From a checkpoint of a small mixture-of-experts model trained on Wikipedia.
Size: 15 layers, width 192, vocabulary 5428.
Below are experts of layer 10 (counted from 0) of a mixture-of-experts language model. Rows are named router (the router's row for the expert) and show model dimensions 0-63. Each number is 128 + 24 x the weight over its row's rms, rounded and kept within 0 to 255. Numbers have three digits each.
After each expert's rows: a language model's description of what the expert responds to. This comes from a sample of Wikipedia text that the model never trained on.

# expert 46
router:078104111134138122100193151114180125131129123149121118139122125140122170157175138149066096126141125109154084107124146145089145118154118137128158167109129114121126144142132125122124138122104168
Description: Infobox section headings

# expert 53
router:092124093127116156098167142132154125148091076138094111140135114166087153165138145134093121170145102175142110116095142139140148115170102189094133145101123133128103160114145159140087151109104149
Description: Table cell values

# expert 4
router:105086093170131152110133151128114161124089090169131116146073111162129130166139147155114099160142121141150121105119157147077165115173114156102147137105089085146102171107130139113116134107077134
Description: Opening quotation marks

# expert 30
router:115086128148084157094161142107175136153098122113092131128120119161135130138154115141110105163152110123140101103118142141128169126167107141097142157097101103095109144122128168086094158121110137
Description: English place-name pieces

# expert 18
router:107118073126151111113168135091150134150108097181115098153108097130138153136166134142074097145137093145152106136102162152104122098141121169087125124119103104108110139096160150110104137114126138
Description: Infobox and heading structure

# expert 1
router:075098107157108163118148116136166158144143125171132137143111085144133136125140163170085139141131115169161098100100158150115173119169135172130141140122131088132096136090112153135100136111125143
Description: Football season tables

# expert 41
router:075133115126115135109142146094152147137131093144130133132119089154110158157164150160090116141131125145176055143146149143099131113203113161107125123098126109151082143126128174138111131076100155
Description: Table header words

# expert 39
router:117106107143119145115160147130174135153071107134100100135134090147108140172156127172097123152127122149169099098108133150112148106146126135109160148071103116115086143103135135122104126091135155
Description: Table and heading structure

# expert 50
router:121105123170112160088184146135131143145122114133122094148110091128129148166148132139105103139133132149133097162086166128116160118167091135120146137093096085129106175116140154117070138113086162
Description: Non-Latin script characters

# expert 7
router:079102092148132138122147124116144125157092094165128127152084112164102150141129161150096099163131125156148105103095162126131143100116127147136132153097126102112107131112150127110109156128093140
Description: Word-initial noun pieces

# expert 63
router:096111098157105140086136109125173142137106117126126108138101111146089143166157185136097111169144116164146115130106158132137133123121135123096138186109132142123087133115138139126120134134098144
Description: Religious and scholarly stems

# expert 26
router:131140131179133144107122156136162152108107134124142114141126094137099169176123147127100128126144088146164093111111167147105164080144114159105146155094121150118095130129140138106124155105129158
Description: Past-tense action verbs

# expert 55
router:121098133183096148121124143151155151155121078106143129145135116149128125161140148156097116148137127159131091136095123144097115120140107171099154160095095124125098166115144162092076154110090162
Description: Legislation and election tables

# expert 24
router:119106097160120159089133134110146118143097121165142111150121160170108124157143139130096098149150112155139096124138128147100123093140106143120116124129116129109102142122155164103111142116098144
Description: Institution and award names

# expert 29
router:099112077140096152104125103117143133139104113132110128123106101164108160146145183129091117138130103143136091112104143139154169133142129158096152144081109135136105152111146144111107160092111142
Description: Wars and national adjectives

# expert 48
router:117102107138084157109129169106117138154096123134139101138108083132114139134168145169083101144137105148137104103120166145128143135137106117086167136121087092115092156114147145118116153087114135
Description: Western surname beginnings

# expert 16
router:120116125134110125098126170108144143113097102126104113142099103152096171158165153123095110154139136153120125133138135155144119113142080151113110133114102095098096158116154176137116163117122127
Description: Family and biography fields

# expert 51
router:087088099160132181114128147107139144106102069159109092146101083125114152160148151143121141134159128156133113092094157174131150089153081140101126150099112095132106146115140145111120153125109153
Description: Quoted speech function words

# expert 52
router:109108105165098165087121173127146146154109091126140109125098104139117136158160180158105114158154132157117119118104136170112161123140106149095139112095085133120071167082148135134084135122087143
Description: Subject pronouns and was

# expert 15
router:098103112155103156101150164133148109176108122132092126107106115145112128155154143151105111162168117147135103103130141150115183107178085153066125150078090128135079165129154160122092130090097150
Description: English surname pieces

# expert 21
router:139112133158092156107126164140127171142080112163106115133102118143108166179153131145102121160154109176132110122101120154126159085127040143110143145110097131108115157072161136121108151124092141
Description: Narrative clause joiners

# expert 49
router:111097101140131130099133129106142167127115119126110138126118093163091117148158173157106079141158128133139073108124179153120151126160135142086151153080126109103109143132150162142108160114112183
Description: Noun starts in compounds

# expert 13
router:099138125170146138101125134119143142129124118126102090157122108156108126140126157135099117158135137148168090129119159127117130127140090160135164135107079095122108129066134126114103132115119134
Description: Digits in stat tables

# expert 57
router:139102120157151113101155131117147131133097085141108115173116132162114152127138152153096108138121130165162077160123133134112143110147118106117148157114105079145109128093144150104120142098099144
Description: Statistics table numbers

# expert 17
router:115106101138095144088149131104163133158121129103066106123119112130112140151149148149103101177174106147139106092110126121118181113114117118105157148083107123114110156094160131128105166102136154
Description: Word-initial consonant clusters

# expert 36
router:108102115148138128106113130111126177171096104181113100164097099138116121146140139168115117155121107175142088116126126148101132110134086135095148123107111102112074148093166120123113167122116159
Description: Film and music prose

# expert 23
router:128094093150123135129157125126127142130106105156124105147094089178129132176161160171098085134151148186149089101118148168124129125156117125094144129133110093119081135125161122142119170113109176
Description: Section heading markers

# expert 40
router:129104117159092123101116146106148182145118116124147131133112132133076152149160158158098109168146099180128085117120157160115122090160101170125147138085126104089080123140120166122114130096112115
Description: Job and kinship titles

# expert 22
router:124114108130096147089137144140143173163099112135091090126083128134114129160170137169105110159152100168118096125104123148109143088156063153119137135132103122124103151091161182126085149100083143
Description: Person names in tables

# expert 28
router:096116116161100118085168142139169161159130108182103118137108069148098162141174158116085136148129119196124082142106137154101154114137117155097134161127126093104112156118133150133100151118076145
Description: Infobox field headers

# expert 62
router:090108116154119151119135134120129145164114109182113123141114086136110140129137147126087111160135113172120093085132152139124128091149126193127113137121102122120092146097132156133132152109140163
Description: Sports statistics entries

# expert 11
router:114138135148103139100148144109155149144110120140116123135099117169131117108146166160105111152130120149134119129073154151117176111174110144108153167065093114148088133104145169151095129106105164
Description: Foreign-name word pieces

# expert 5
router:102095117177109137111135125136158157147115085151119118143119143180143146120132177128098113172110144142141102099084158154106127110134121155126148159117107135123100159090122158105111153125078135
Description: Political party names

# expert 34
router:129106107182093152093134176123165154158083110123134098132103132139121150156172165154100096153165125174157116121098117158129114095150098111118128155095115158098056155107143145137095122122078120
Description: Appositive commas after names

# expert 33
router:119111136166100134106154166120131156143095101136131142142109116153105131128141156141094087145140127135152113113109146153097178102163100140128137179115074117129098125112151146124117162088134156
Description: Date and number digits

# expert 43
router:087120112135143138139138131094142143138135113167104099128126090158105158141111162140106110157154103147145073088126156106098146095142130145114147142098114137083107118109144139116121137074131167
Description: Mid-word Latinate stems

# expert 10
router:091118119153143163116135121100138129116102107131101117146103088154108147169174146130094129152173090149150082125129166120136148145156084135085134135122114118152082114121159166112117158094112143
Description: Title-initial word pieces

# expert 8
router:096116106132145166110139154114168143113112115139109119145110096150099128150174145140105112168154103141149115116110170179127174072127072124108165166115115132125094146120166158082111149126117163
Description: Verbs after modals, quotes

# expert 12
router:123133124147095164104162115123137130114085105126110131132094138157127135131170158137097098128136131143128121091047144129101182114170117136112168146089112107099108135094130148094102147129116160
Description: Foreign place-name pieces

# expert 47
router:121129118135087166100133161100148152133102090134131131134100118146079146156126161138108115163148099139135112115108135151124141096138095130127132136131120138140103147078141143109122160103119153
Description: Prepositions after verbs

# expert 27
router:113104116136133157107205153133127147160117115156086122152110125164119150152176128147089123154121102148150094123083132125116161125158079118120145124110116145124090132096139152129097144093098136
Description: First-name openings

# expert 37
router:106113113172127147096163124139162149131104106132120131189105113177082130155162160140085127158135127156141109118124159142135129107127110148109126145118081115111096154103157146138106176109119153
Description: Year digits

# expert 42
router:101106087157136125109132111129145150150127098131078109118094069160123115139122148139079098166109114145144128100131147139100136135119101141114177139113142131131102148117126156126114162129116125
Description: Sports results and rankings

# expert 14
router:117124127160110150113173157082138121135089103151071119151124106184117143150141125127080128162142142135175120120127131171112134080173101149092141179092130103130089165111120151146087163140137157
Description: Line breaks ending fields

# expert 6
router:097137123139122168107132143097180136140095115167110111174093109136115179123138133158108147152167120160177113102095136150104126107133118136131141142133130142097114119107129123100096151106123184
Description: Coordinating conjunctions, lists

# expert 54
router:109118105132125166110121138092139148133100098145116083147104083124115142188157138141120110153162117163137099123080160155113154105142109180113139154049098126121117144102128134141087144108102150
Description: Common noun endings

# expert 3
router:139105134141096144116167145109126185146103097151101106152112114157121147150136151148091121146169097142149114106101134141123157115138092127127150148109091115104121141104147135126114154111102138
Description: Clause-boundary punctuation

# expert 44
router:119116097157134145087143130137132160144094126127105105146114114118116136179139154127080118140136129151166107127112147143111147109121068137119172161094106111101080154123158132105131158095091128
Description: Name initials and titles

# expert 59
router:106095114144127139113143130112130118132079086143128128150113128158110146153138167111078107154108120138164123139115155121117141126169099158103163127094115112125119147101124148123107151091103128
Description: Music chart countries

# expert 58
router:093115081191112149123129134152108137155111114146143117137101132178111116139114144133076083145137129166148122114106166154089133099190125150114168150120115114108091161121130167092103137105119148
Description: Digits, codes, citation words

# expert 20
router:127119117173116143137133110140125132147115096132108135136106101158081138151133150174090131146148129151139080110109139149107156103119141134126155145083135140151112119136149147085084153109155138
Description: Latinate word stems

# expert 9
router:129127141149088137089140144121154156133079104132109145146131138133130124146137133146099111153148133121175102136096117114127151119154096142129151167140072119143113156092132129099106150105133138
Description: Locational prepositions

# expert 61
router:085103102119145147121142128111171138144120113164119146130088130182087136160154169133090121146128111157149082111107159121128156124161115140145150138097129149111106098123120140131124172127104132
Description: Occupation and adjective stems

# expert 56
router:095109104159096181142131112105155176160131084168121093113086118164099134131125146161095098156116101142137113097119184125127153107164125181132147128107129130141095156091143159141113145121149151
Description: Sports league vocabulary

# expert 2
router:094100117124133145096121142109130147145093069125112116152125134167099156131143148140095122164147122158146125100117131131106160100144148137094138169124100111113124146129174145120108144106114154
Description: Table row starts, list dashes

# expert 38
router:103118122145106147135145146142143142147087098153084128124092101172099151130140134150079117162161102129103071085114145134107165132168128163069128132117095100116140152096115167129111151127133148
Description: Footballer career infoboxes

# expert 0
router:124103133135120154093155140113135161132099115144106101183115121154119135171167166178093138158134135127153092158107133145125181118152065127119157160096084075138099153104151102099105147121089126
Description: South Asian/Arabic name starts

# expert 45
router:118124104146103166082166128141148123142092122121110112126112112148109130150153165129088113132147120151139107138103129148129145104144099130102137165101080138123085117138163184151098130090058128
Description: Continental given names

# expert 32
router:093136101181114142090150140108137137155095117128141108186121121145145136150146140118076091139160128133118090140119123181128142114154097136085149157119100127109089125101145132101104121103098160
Description: Digits in numeric tables

# expert 31
router:114126077167158129108139106095171118151105095162112111169094110133099141142141144132099071164147135135144117130086165166115122089113123125119153124091116106091110151123153132101125143134135143
Description: Words starting with p

# expert 19
router:122122106143106150124135119117133139146100113113121115137090103147103153149134163147099115145129120161142096084106153163128126125110120152094126154103137088119075148111170137112119151106100170
Description: Words starting tr/pr/br

# expert 60
router:127088134132101144113188142135141155131103107133077116181085086104110131184161142137099123166113112152158099154126147136115148119136064134090166149090105097134112149105153113101108177103114159
Description: East/South Asian romanized names

# expert 25
router:100092114154129161094153142115141156141096097134099121125105104150129138134150146130096095146137120136175125111126157125094158120186118138100149139122097135139079167120136159105130158130131134
Description: US place name starts